From a checkpoint of a small mixture-of-experts model trained on Wikipedia: 9987 steps.
Below are experts of layer 7 (counted from 0) of a mixture-of-experts language model. Rows are named up (a neuron's input weights, with its number) and show model dimensions 96-191. Each number is 128 + 24 x the weight over its row's rms, rounded and kept within 0 to 255. Numbers have three digits each.
Before each expert's rows: a language model's description of what the expert responds to. This comes from a sample of Wikipedia text that the model never trained on.

# expert 30
It responds to: Verbs and auxiliaries like would, could, began, took, remained, especially verbs inside song titles, e.g. Don't Play, Can't Take.
up3:134148139129152117164132128113172110124148111171143139132184144169095122096159158085095139139138100127129136115113096157125100148137107131103088127107097116133118152159122107110141142120135119167187098072096133153116109137070116106160138099145121137083143132117102113144118139120142117138
up4:142116092161141127134124107070136117123131120113125139103117128141147161169184146136133157170106125097115135116106112081160108091141103139126155113137124138122116149090135119128168118102120130100127139113140117131089121147147135090134162156151165094137196151091131136133150101089128082142
up5:108114141124155153142096154125100127082100105107140130043108088119105107113141158184131124116154138115156117097113119112138133110099175113130128152133135120138131106106113132095169137157146096114147124169120120110126123140124077156166141136127090136114108138129105163166129123090121175123
up6:121147103159153139116140127108142137131144143124152164119104141126103134088140152108133124100173106151134115137167149109147071147133144155108087104099132133127139127082124106142128138131085131155154117091146146155126139147130131147115101132140158134117115131080153099173119151183098119156
up7:132133133124071124130147117152139130179133155096145132147087123118131158126122131179133122159165142140102114160142104142105151079119140112110134150112158096136129071148143125131133143134109137133169108075150107124127126140135157126109107138108113155130124114132084083092101128119153144137
up8:109162097186116170104135141132141125103089129163108123175145184143146136098105153161144083107159121145121117137134083151118139173110114141072126122143118102147162162143143155130179139122121158121139138133166207108104104084138148121157144118171152160108127129158097120124103141134146140147
up9:151096136157145144135145116140103129123137089138131153137144118134129155118167120097119166151182110154117120162116134098147142093103119145105130154157089117123152125129116072105144133095128186139147077112120184141119141132149175122133079129089134094095141141156086135137143096145100117145
up10:098122118146158137143120131111108101120130139155079120152105130123158152131119126088141126101043111088131133119124135144152117156121182129109130113105154150168137122141119145122123083176140116134144127105129116154121112157113147089146139147115116110133132112127153099126166122108072147139
up11:100105110094168116150078088114130128110141135124156122102113123131126100124099165117113140115137151141136098115123120117130131113139122127136121129151094123133107106155112121103120110137132141119091134141154098143150130153086159122113117121169159114098107063122129120149114104123168160117
up12:091125138131143118116097124116149086100138134174116167118146117164098162122156113063141117134097123145131094148113105154114137156162116125119104148158129116164127125105140116174097113108135151176164104097165126139131128118109136148114114078156089160109121102103135137121104126177114095143

# expert 36
It responds to: Infobox and section headings like General information, ==See also==, Review scores, and abstract nouns like research, design, service.
up0:112106126139080139118093109123126154141177162125141074127135133127152153139136078150098162093108146144124157119126141122112097117145082095115091129151134124130126117121151081112152109113132116148101139126106144105129133104174101109148109150134097182143142118151099082110095126118113147116
up1:090128119106149139138148142138108102136135137132144072131178133096093089128135106122110152112123142134160140111117198111111123126151157135143108161114088123109129117084114130164143116075146139131134103136120124169113141116131133105101122132163130148138156110167111152098103094173120134124
up2:099146124149148133152099126123104116123078094130116166141163119103150125147121133114123113153155131152123144142194136108112107130119159138134115123110117094111140162135146103156155138137124135144135080152162138161139148122115150113112147181145131094111130124099112121167139104133112153140
up3:142118157155119116114127121091122086125121087145144087077090112152142134132178125130136114105130127137139097156134167165138094120124156126101124088102129144126136144094125119121137136111105084091128126138119152106108146075150101117102125139079108130149167129111124073084078105117140126147
up4:126104087107115149134108142121133091156114124102125116120101147109134132091069092082120179130112112104122132151137126162124144100151092104144127118132154146168108117143121110107107157139107187176126108130116112121091132127153121091079092106155108149123189191102099143101125129161124143147
up5:122149160080138136140111143145133124129092174135121136124098091144079139121156091113097155080112093103124120094122172097151106119138103149160092152164139138129143143094092162122134093161108147099090142091137141108181127171172186125132124139137151145138146141122111183155110177116140121158
up6:173117150149136135126069102128114132091107142148144115138098091135107061145158111156118160183127153145106146147138124137104134114131100153149138154105117123127163169131107120135117135106136099117115179135123112121149113167140099123155112072147120124154154098130115135123169137149131116116
up7:129107112107109130107136100131104127137141101143101128125141113123117150108102145160127113114118118134120119161136110119163119111175102137107132111138132144147108115089196138115136124115151138145146107088156133157092155139140154142161149149114094096133129104133123108141144135130105139119
up8:125120137131131149132098111154097141143130172157108124127109132113067142113140147139118150120073103139088093123092140145105138079128105129132099157136157147135078157092134131169143094112121129124145132105097133135083096143177190118121159121129094123109118078111137146107157145135108157158
up9:072108136131120102142121084136149134137103155144082101161094138073132113114157128180138172087149153154129144135129125105096128155123121109114122134136176140144093082091143133135167145131104102123119126121155124135160122195107153154125176142122203109133155138104156116131136116138153147124

# expert 6
It responds to: Word-initial capital pieces, especially W, w, M, R, in video game and software articles, e.g. RazorWing, Nintendo, SlideWiki.
up0:144108132150149108118130093131115148097118111144122134122144176115127101110134117122093162082069145089128138101118113130178130102159155123117151131114197147122129118119132121134136111118134127125167145156131099156109133105149167136149087087131137115121130140137119134140146116094129159138
up1:145143162147127126138116121136109138119102163163114136152130152142144104087074106097083148110123125157127127123135140119113144118106105100150084122145167149119122176134069172133135126108148129107121116124105112119158097181171102118143130126143143132186142158058116135166099182136141148092
up2:119099103173126131081133111144194140118154161133106120106133106102172166194131162164108092161163188140116146133103116135102119103127155158138098137135132149080087152100121169141148133146123139108123124138117127127175124125108123106153124110139093161148122134097167140145104143144137151177
up3:142148132122163101104156110162116137120152149116127122105132124172106157166110123095141129140121119130138144120121120135113097098132151115112137169109178099151099121141140115141118142117171103133137139118109141179086125080132150122172101118121114127116082110114090115126139161124167152124
up4:122115127142124163142115124123102146131113159135122134105140143132115133118125157116116139134132139126158069136119151129119107121106151109162143160147138161122139134148162080150118131144142094090107140121108137143115099126163115120130084140118104170120164117125120115176112119102119155111
up5:141111123118134091153161154111150103108154121099089112119124137129138107143122117128133104135093119133153170139105124142123102141138136155173137122151131147125099076150126162085166134102141124115090128097116156101139190161106143165107099106108139175130115134104109107111108130143106134151
up6:169135119105127109142129123102100093128065137150161139161161076118139113090132142131100169123126114139103109135135130122106087103128161142112121156138137160119143147144142142129132137135135103119120118120134102116148130116138125095135125141102083110127137106140101137115139089118132104172
up7:139122118087186084127118124135077159112117145208120095149134144130140095109112138161137150117134104102113148087144100195108129140127130133127133152113160103107178130099105125065118086157150146164138160097111140117135107110136097126154118174104164081130121125196097116138140107088111149154
up8:136094149162158162162118149113113090126116147156123136155112126151139119136114099095144137189102110114134161108158112158125108160129131132199091092143134104107170130103132132131098136110143140110143133137152121107120120148115125157163120131144104177138149138089097180171191123118116102112
up9:151084155131128115129156163157130130157159118056146124147118107113107153092136100167124146088150103151118160162126170110111070091122109122098082165146109159114144141179131139136137119090104153074143146110127113109087131109125118112137107135125153143140134118136138110140180141105149175127

# expert 8
It responds to: Election table cells and political words such as Democratic, Republican, hold, Total votes, district, plus verbs in political biographies like ran.
up0:125163140139135084124163156100058143117118149139098116101076129106100144137134149119103062160144137173127177120133173146106152145123166137154143121143100112122132129127110158157091152106152133125152117160115130117127130125128122145200155097130131155115112124141094119109154099099121100128
up1:133133146134125123088152122102145102157106125126118093097116138137129154099121125129144110132135108141065186137146120125126109115166097131100148108143149131109113121120114142104123109123149075075135146138127134147121100126120118146108102179138125134186092154101134148145132092115130127103
up2:121131143137098140082182131113156134122151115152150125125132115133129154163119108118138114169131132107107146099148133124192115142131089094118101144109096148138120131160132184145097107163115146120131119101107141127160110143160128127123060155137131124149160121142143121137136116132178138161
up3:161123140163143098146095091170115094115136124136135135141167117113132083107121151135150175080177125140134107156133184131110153105092120107159143131118097131096190160166121119138072118129135137101141169155127163122109140112143117129125126139165118121123183131126188115141166194169109108124
up4:118124125136102156093154136066110101146131131132158120121106089149106135151116172090137145134129127143121123140116125140103116177142128154150137111132104120134125109130139120149130100142137124143138163125144139168118165115131135111159145146087148177185119130134123174158130103130134062149
up5:152108081150106139134149120100089128110120098121159085155159175124111149164145139135132160147113125133132131168144120096096127175126117161116129160116126126153149127123116147137159117185120105097088129090191133110114091167132118128135133117154159118132118166153088100099119118144107150126
up6:132093134083122088148175087127123169099130118129155113149126100123082111117139122148109115143129146139138167132048120147107136144108124138151115111145109147171122159127142150129158133163146100109134110107155148107162144138101114131082159129109070163108080138140135154136140161121141157162
up7:147118153155169145156120112133194133106131102128152114140113100168137140122107120137152123094147125096128097120097189138153090111125107145107138090117102119120121119123135142111115100172122084111132156155137157148070136058138108163128155155085138144095127146120152134167092123088110142130
up8:112113083157102123169160118089134126116144142183167142152132123149120091126114133108102111135132098125154082138132122118152170135073112121159148166105173111140126091157147182111160091113116134127156138140139140171140085117127106150153133142130135113088126166135157143126120094131192151145
up9:081099121113130143085143145137130088133139125072099131158164138127099109097085131139146141100152106108136117111135150185095118107099117130128116107104172152139135106138129125148110116121138110126126154126112073097128105175109093092112140113157157097110127149162154134157097140190192157120

# expert 58
It responds to: Single initial consonant pieces starting ordinary words, often c, p, d, b, g, as in café, cascading, cherished, paid.
up0:102124124145117108129136108085133146129139085126115142129125135093113101136128112168125159126147127151154106178114142157148126138117145123108130126142121130127114126128149125119100117164124104164121091130136158136121151121123190127112105122140100092135107134113132115103150117140104101108
up1:136107118172161153171093115105118123105148130145093145123113127131135126125129120153155156111126144133121132141122169130124157108107118172128148114160138104126098160160109125122153090143142124066128086131127097115123117127145135127170116156117152146131136179136106099126162132133129139133
up2:168118109120153173149095114107150133105165095149141119058133147110094163145141103110130075109119113112130120112154088115129145128103152090140125130113097149161088124118132123152175162156132121086170123111137134153123127141075132133139112128083178059121177109156114134119172114109161131080
up3:114118164133109071135136137118076136106128085129151154159122123144127100114146088117112110126150128151128101144155097149118117092150118121145168113115126132151122108121074138135084167120145146140147182153160151079053143168121121110129180114153105144125128127157145107101145153142129126085
up4:098119139149126132129104088150131168132133129143158157125102086091177109157124085106143123161114165090132120095132114154133151146128143145153131133162125099129134119146126116136153169084152125098117128120110122109138118096124093157136126098111142123135121082121109107126148113133121168129
up5:118169125140129122145143156144138120141173161174149139146125125135116126088122111095115147115115173116127135091103144173110127149144154123111105109132126141130135155123102095126137118133127159131147153112142171119114151111135128115140157109133136148128138119155147129118123133122152152120
up6:136117108109087138092129180120103097129101140110130098135076113086126118139083143140130105109107127101147162127142111146181110109113086124143140150137124141149114140122107125147118148122121084157110120086140141142082129097124102178168117150109106159079107128114158140104131156111120110171
up7:096124123131140119094100090104135122114155148091067132093146157135077125130113158110156091128106131090153115145123093128154116141113144153138120154141104148134113118136139134116143126096111086083119177121150133166111157151121148098120118107107141108149163115135170121124124140137083125094
up8:162099132188122114078141127157109128146141113112120122094135133135127131117127144149133094123121152163135086149137116139117174124129152094094126103135153137090125138100080130106108092136124100118159106118138110112169095102091115062150104130142112136118127103114111115191141119092119127125
up9:142103107181101159119168081142174101090144155154108135113119154146114103134178127127105169081141135145138114108146129095134137120131125118113121136143091108114141122097140148139137139137101136111149113126144133140084114173147149090143143140129123152133144091135174131127117137148142127142

# expert 34
It responds to: Capital letters inside acronyms and codes, such as ICAO/IATA airport codes, team initials like HNK, and chemical formula characters.
up0:119129146124143113129110080195179148088173132164117138134148117168111127142167124104140151103087142105118111160136119123129146141106120093109131147113128111135108131101153082157117117143114119145108096143136141128140077151158117133126120145055128109158162096152117145148144104139106162097
up1:130109153137098137151095118133133105117118153122132125109085094124143163125140123143108157142108124075165141107135098099083150112167070099128108129125145100144127091149087108121133176121091132133123124102125124121129133128160154111104157101082151172113128177145128148099105140107124112155
up2:115099174119141126126143156112131150137105101130106114149111128139119144131128141150144104104125146127139102124152144174152117167097145124147145177139127115140104128101131140160142084141108142119119071120140137141117142136116121089092130100115150100124104188124124160155152165157094104113
up3:119106105118116105138171114104111152134162134133118111116113106153083146153104149125128109139113101127119165118151080099125082146119125151134153167108124116179126148165136141108125095121156141124098096126142126116123155118122133104141125086123123157141132130157152146145145111091073148161
up4:118121130148118091143110103152100126091153062165143130109127130115172147137127096154153128127133134101171109121123115180165120107138122157105123109170108086137181126118125149114122069190141130164131110090150150082128133121069137170112162142119154158109125138150094109076154164130105098140
up5:162106141138136122144099130078150155139073157156161104123146120114113161143159124096103136123148123121109145128121113191134126147159099105098131122153126128090083144151118124109119105179137165134139107120115096129146109136132164098107100130106177084124127146147106151156149155138144155112
up6:155123110139106095105100120161144034089151156116153158096138118137144139134130142145121154098147144150123114095139095120132132151157144137101162161087112102103126125156127132125117136128116149121141128143130161105125151141081148116140142112128130138144130110180148123110104127119127146114
up7:144099150125097114099048141103126159120073141113115114052145110089159175109093099153103132087144152141111130146134090114130139132131072075130154148108114085105135119123148165127120116145118111156124113122127118155134111151171159122163078123164159132125128117176147135148128171130148186183
up8:144110076118124142145173112168118088120107130128098162117094148147160111120123102190106144144079109136137135169157142106096152132178114153117100150140126156158136170139093118127150118138139111131148171135152167186126176143127125155064132099136143151141107134118125112112169120140117140170
up9:131126139090108114094160120141078154153145133163107122103155114110129079146108160084114088119151175127126150063134110096105195149133101147095109117136138128116127146124080125150119127089129176172126152134075129151160144136144130118131128136114142086150143133110155119124121139114118149149

# expert 59
It responds to: Punctuation inside numbers, such as the decimal point and degree/minute marks in coordinates, bracketed values in climate tables, "(age", and table pipes.
up0:119083135096064118136169091078132118155148072127128099104114140114104097089112139094100143064124080171142157118107083109160096081114134157130148129136136103106131156110137117121153060125164150125121145127120148143114155161141111131159113128118108093098115134102138153121120147093117114141
up1:133124121120082136155148100109133169144143163148119173114145118138100098112161127085149133150167143143142111152128131143128184117128125131108100129148157125140130114141095112136149141095115154140117130116104150161101144140111135134128168152139155091113129117112154126132150183202123160138
up2:114090103108137096156146105138131072147138146097113085134087183103135116116137146120164129114143114145128143122096117141116131099113127087130131188136133126151114139117120099088127137061107132115178145074116118124141086133129149129169130131085151099113135089133128140124140142137096136113
up3:148117096109094124130113128108166165104151165124093116165167114103107151162177098062136102148104215140135114147173135112132137137141144166123115095142149114132118121093120127104095107155113131134124146146159127089157109098093103088172169116091100095096141127152128103110146165149094123146
up4:162064140171160129092119105112131123126110126114111132092139128152150113130127167139112117101140125092115121117110133126126098148108166145140114142148153140175144131081142093112181166132118097058123134153150138166120136143107120095142147143076096131113106136171129091153128157096114135139
up5:087119131162067163102120099129095094103147122104104117134124133161128174135102052117140132152119160146124106162104139116151123140138160148078149113093150129075105136144094161151151132120096079088095095120119116155140099095096124131127117133132108118127130094171123103098143144127074120114
up6:140138093123104071138156110201097141104109128145123116111108161088107109159122090108085152133112145102151174114113166118108081105129120103134144139125120136171171124111108154115098131140160151137073144104123161126102099136143140112127132131139103144094136092124161106119109164168121148117
up7:135144167108154126128127114133137086137147123142054149104151095108146138149121114085149124059134104147097119135151147127096155105154097107100164083169098167159104131140119112138139112128117156120158108166143091108119124125137128147116117120133129124138098110107097121164127124110146134111
up8:163143086123133136100128089121091076122117154145118141128099140103124129117112123156099147098121123125158137086129132127140182161100175086095126133098110139148144140106174107115128117107142131123131172133107154146115138119114121145164138132089099156161142095117131121177125114099194128129
up9:117120140102130128164156138129103131145159103106127099156128150151164121171145148153175157124115144161113117175173133153142159125106139137106125111113087157091106137181152191169137166111190099146110182149191145148115151114147132114131139132112133147124157086140139169129125136134106101126

# expert 12
It responds to: Function words and verbs in narratives of ships, troops and attacks, e.g. captured, moved, on a voyage from, times like 18:30.
up0:173182158124154142117104136109118119142146108129151099123116122150107106162121141146153139101103108118128130132148132089124128074114133115097100181111152113135120105145124127125141076163109118135114136104094174128103130186149133124132113177143154157083111103112111120150107127097133157134
up1:176142087142077157125138130111151080119148161167083119130155128123127123109120149123156125167065141119100151158115155120146123067102127127097099146160114137117131147124113119124124154132129129158145093114091109137108133144129111144155114164114106145120084141140091092096099110127105179136
up2:107112140148113073071122106131125118128132134128105126143142115140152116116152101152157105130145114122137125134107099118155124177128124093124087139159129148141122164078141100160112122167115109150109123134160156130122098147130127102066122108123091120091148130108149144124093137144149120177
up3:121120154097109109115108137117120121146153154117139125149149093107113141141145121132133090120133138146188101128158156168116144161129118152138167195142087161084157109108176128134124135158103137114149133121129154121133159153125121151110099107103100105145138134166094090147124127075122121125
up4:108089123130160135114154119115098149132099131152165139069134111135129128128140126136120112137073132122145125178091133112123164142130118177106108138140131063117082104107164171176172166146122114152153120137170175154076117133157138043132112129169128126136145085135135097147114132120093167127
up5:154134090098127100134151163108130176184138099112104107119137123092118148119128185132121148099126121115117121156172174109127167149148135135120141141121082143140127081151098096132115137127151153108138124115139125138106156150139106117116098123111134105123108085107112157148121125150105150104
up6:124108120094130167174158164127116131113100133148091108135155129144141125114134100111097135134123127118101146122135129152102117089186141111107160109142122147099143172191147111116136139104115103133156098135120108081196123130091182097127118074129137102174116129064119147129153129112117114113
up7:117105172140146119166147101192120132112114117142142144128135134148103128140145138101139104141109145113114127110147114104151169125153136142184121125133155143125132127121155151162127163140161126128110091141112121181100129144100103153120138145149108144127163091149129175136144109127074118137
up8:107094160124143134169105091116130103109122126135133137149118128134124148086074095099179149109105107122113076151086114111123182093107120157133126093165090169144125121113143131165127154137140137111115148139116117140101144118102152116085153097123129144137079155140157153118094127124120136150
up9:096128088141173112151095135149128134117115131119130108032088120149110140107132138126144165100151126104113162099146098107101138116144132140122108128135109106130100138135115180160100142109152123140130087047092120152116146143125117160120131161150157142127157108118080121125103144173071123086

# expert 2
It responds to: Pipe separators, dashes and colons inside sports, election and discography tables and score lines, such as " | ", 52–10, 2–5.
up0:135100105150048102143116118093117149115150118134118115102124146128126115124107137141172098099140152127144131126090118089114083113133145148133047064121143141103116151106112139095156156155106116095146131147105125135118113188108132089112141125103144151127111143124161125144129111139142140112
up1:156120135134112108129133114124154126142141165111165140128140142159112126146129122120107151133119100151123170154127139154095131089106135097123159131116136151165114150123087077125110149129117125150177139136149157114093109130185120126141142076098146166131138123152121117131115117197114109139
up2:112110138131107114132171143111156103128185107155140116087126194149089097113114110119138123109123137114138185125128105090118132173133100135141153125156134128159191128079153163159114083150189134087174108076144139131108137128115135132117128107133106144110149113101121188147125110121110145121
up3:105115111131136079154129137105160145175110117132156153145120147108119119110110156118123142113121066133122132163126138106159086129139117143136092130121117134145132125120120108119158128150072116149115146128164113126156110121157079125141155125160109125102143098135119135160122128133131086159
up4:138139080140141111132133138126158097108116105155134097116125127090124118165102110094155126139117170096127093147127079128151139124125133108168150147138147167156137120124114137159149120138142137137140192143099143165129147073142136133083149124168157134154116097140100186055129111127122125143
up5:098139102130110119159153177130122154129118138100166081125140151141108107134102190089133151103123132147105202111128148106122144123184136122177145158100149111121134130103116160156133136142136135142134107119112159098159139145105107085115125123120135118137144120150113096178105125137120136097
up6:118169161155145097112097141160122101074093093135141096140141118111093151145144146132146140101129152079118136105104119150095133083100126100138154125141159138108154147140140144118146137125124140110141092128109125154189147125129120152078163111146156115116150125123125197107108139125142117118
up7:103104146131087128129135134119099125101104191095128145133146159093184103113127107146160170126111108119141121143122137122123129142140087132121137101133144141085099153154103148088142115144170135158144174080131112209095123076138160129128135097116130122129089144146145110118158125144141133106
up8:132071100110143147133107094164099105109136096130129099133101125095142150163147135103126120092160126160149135102102126145072113146113158143108165150150133142125116164158120131127153101147172148140129166145124137111087118143135157129156149197090133113111106124110146167103113126121124146138
up9:097106120099123130112144103141145171121136158105141119151113139114139123118138136110145110120129084168165153124094121108114127135089089148141123099081080158106118096148151181132118134077131161130108140096071107166146148094122091168140140112131106080104104126141125089133119140120112146158

# expert 0
It responds to: Time and measure words such as day, minutes, week, average, plus digits and separators inside weather, sports and census tables.
up0:098120147130114140137120076154174113128132148120148119096126150125161108172093121113127115113146159120145088144154134120124106140103123094147141094134113118127117168177151123121134133119130089105137139125104172155115160103126166076136124112096157118105137119145118103130127128134139112169
up1:191126100157162128127157102152135112132141136108110147117143135153122150109092121114156093146129155156133124138122120075112112123113147104100140103158153141119178157062107138097103126089138157083134106138139115169123158143112113161163169129157155132177151115143137173177145173112119117090
up2:142130168152134139143161136170112101161112150134089125089109131129146140089124159118146086149113163152146156107127155135136139132130107113124122131107168141144149153075137094121149129136115126112107091093102166102129124160118111138112106124063174100135117112105124123127120183135080140157
up3:157088137161144146119156154123092154113124113083121149068115091154135089136126169117146136085156127097150133123153135127153116112089153098105123145161101136154129112109159185121123108107125132105114093171122112138149113123137144082138107108114127095107110099136115186126122164105105126148
up4:137131126102093125108146097107145122103115087089078155123104158148143140116156135110139138132147144086070092148118134103119139087174056118133111126130115135115138151113152122107113096102128148101105100170144138182118121143082154102150092118111101154124138155110123151117126123058135140137
up5:135098135148075120135115100132106119139098135135132099127133113130151154135157129162081109142095130153121183153135136095104135122145124149133128132108123065103134134123136138174141155157162146055139143108131142112130134130143124119158117098175138167148140152151118141154107110133103122161
up6:091130093105094139131160097136123098152198115124152158109147126105127121128105139118150113083193115123135100147147112175148167122135149120124152139118134106124121116156098130120130133139150105084104179148161143118103095068152107111105138114137137145111127150120135182154113126140133118104
up7:125154127137147125116145133124152141122107169169112158153139112160112096136126112093147130156106112116120122171130089095155130148103131152113128137121128124107154105133141106153140127126111110145114098088155144097134120150131096118163149136131112132106163129095151110179157116081114139125
up8:114132115135101102127135133138114151143128157127132128137133184156136134132108051132106135066110123074126153123148123127120135104116156138125131113130132098150139169121102082086155158137116143128113127154117112099137140103067151125121136129150147138108139169127129169165124146120115126124
up9:139087151166157139088115130105078114087129138173133117112134142135150136175159130137141133114118070108134145125167139132143114163085121120145118134145097107124109152126114133114110132136093057160130132128122159095093154123082112091116148159114175103132120115146121131134118166148123106131

# expert 16
It responds to: Byte pieces of non-Latin scripts (Chinese, Japanese, Arabic, Georgian, Cyrillic, Greek) and foreign-language phrases inside parentheses after English names.
up0:129124161123146097097118162104106163117112163108119112170125141123158108070096107088114136129076146150112131155198150142127130113130105161141165140064135156072159148144099121103120128087148121097106119147131138094171146096110108116125147124116138147119104099128117152133107118109131139119
up1:137124126141147135142116136114169134111126114107144129057135118143101130133133118146114107125112116129148155094173145142104154141120117096142132143136107065104119129119085122155126095125152136126101160126131155152091115120138131134121098122122088145060114110152099114116130133106079168122
up2:120110120092136144114127160150102125118170095145109110159101121091113119102114127082100122112184113177106072150164107128149082126128102134164126173166131112107126127126136129109100135151155143132137097137108114140132096136110141186134138122131127080091119107180097150114105149180111120095
up3:130138114110172079132112168123121134154128138149123132147160140148147128112120132138115072100184115115154162125141138149099085091120182100110103131143122139118096153125120117132127133134124155127119145147128109117098169155133088091150116125131091154113140135117139135119169179103188172160
up4:152146133149134128133184152136161107136085094138129153143123105135148088164130107105145143130146130129153093096118116132141120143117100142129136120087125141120132155074147154108060153113123106106112149118140121143168161097113123117118131112109140140112147144146125127138126116121128121151
up5:167157119083128075125159114126152122152136112092144131186129160089130130137136115118124176158112144123104093146126100135142147121132097072118099111172149117104137102107119086097099139144147106153101189128105136137125131138113126107145179135126115144122172117091111125152090153101180146136
up6:124107124087139104159154136132141124149138139119107089135103097163136087118083143174142150153138086148140129140153166159161152085141135137119147152094135122118105132116156180080141138135124097110103108108092147098115141130103105119137090113173124073134084163095121104163101090147054168142
up7:127078135103132110120166128094132142115110154145104148127130152152180135121137124184121107122144118173166144126145181144152109154138128157122088097079107081129120144121121145126143112131164115111095097188120094132153132144125162149120110111123194119145149136135157150151102139127134145123
up8:122144131169123167119086143131120184132135156113091134161154143137107139101124093108129096153125102108171132110145112137141117133137105122106136129131091149133126114102098141114108088113080171096146132134115178142080125158153136114094139187148138161108155121112129136165132134131140164162
up9:093107154105149123096105145138148123102125120164091141148137099201104068139129134099137083109129125147090140153137137127100154142135095141128144101098158172092105123115120135127144113134128136107136107137119146143141106106151087155113140099095144120126153115126115129173095103141127134083

# expert 43
It responds to: Syllables after an initial K in Slavic or Turkic names in sports lists, such as K-ac-per, K-ec-manović, plus decimal points and abstract nouns like control.
up0:122124136153128118127132127133114116115127148077126142161094142167152153153142139159159123151127154141139130112182155102096136109119123141142149098106098158132148140101127106148111134128081093119117130105115108106099108104164148131138129157160136103092114124145148141123146100123153148132
up1:122097082111125127143100084070128121121124136126101136104140118103103139148128158091173124110100139111187163195117170109154129118155149127129129125118182145117092070103131158120115131083145107098131131133136122094112137114126153144164139074124168100130146139152118140118096167098141124148
up2:123101154174151104098166150139113120100148157174137109152112140136116138118125158159125134144111123148113095120122150117123136113166143078151162103110092095110127112155121120117134128118159116099109162140135130147138108072077131137141164143116117133132131111116098100087156066118064170133
up3:147136160165159150110118108132118150144133156144142140163104139107118120149135110173104149119143142107104100133123092118130130129125115145140149112167141143121123119127139117177116094145151141106096106114112101079160148125122136117134139124111135129102150151138125153137137170092096123158
up4:073163131100143078112116136161086103111136120182107174143114156112137145143140154109097153107166153172084127131136156089141126117136142154178120143153080108140098117090109117105135154135106102144089122136090153138133157133101104121169111134129152140102132124129121118140115149123135144114
up5:068146120137141143160139103143163079129145136143106158118165152110122151141118129170133127118119121137137118128090104166113141179088091111117101153135142143115167109119119084172113138128137117172130080130109146164109133201128157120094097136154095119123143119083166120145164115136106154113
up6:159131105095111211131140104138087108136134149106142129157134108105122143147127130135124111117128166106106106102112177152108121160125149132124110128111053121140097123146138130145146137127120139116101120137142115088107112112086107123138136131088112136166124147158122115125158167155102125112
up7:125106146107143148156109086130133113123123139094149105167116113089121138101181129121134108160136128132157157136110120157176113122124134115156148165099100099120123153062167113119140185163127106130107166113116173075188124142146139146133135131128122184109144127107131119136114122104113146154
up8:096087142107099109129137111136090154125118115128149157151112109121130119168138104086134173118134153159155114097161101142159128150083084129112159114115114149139139127135144136119144129109145151117157126159125187134138119132145130153113102160130105135165068125141103138110131127131121172108
up9:139101120156090147114158145135068168113098131129064097163106135079154096112120122088117068136149114093131141142120144123122142143152134115099128160129121154123123125096122134110105100131094098121117112117134131129115148154137095133128123146116101118140117115146152133096159118077132231142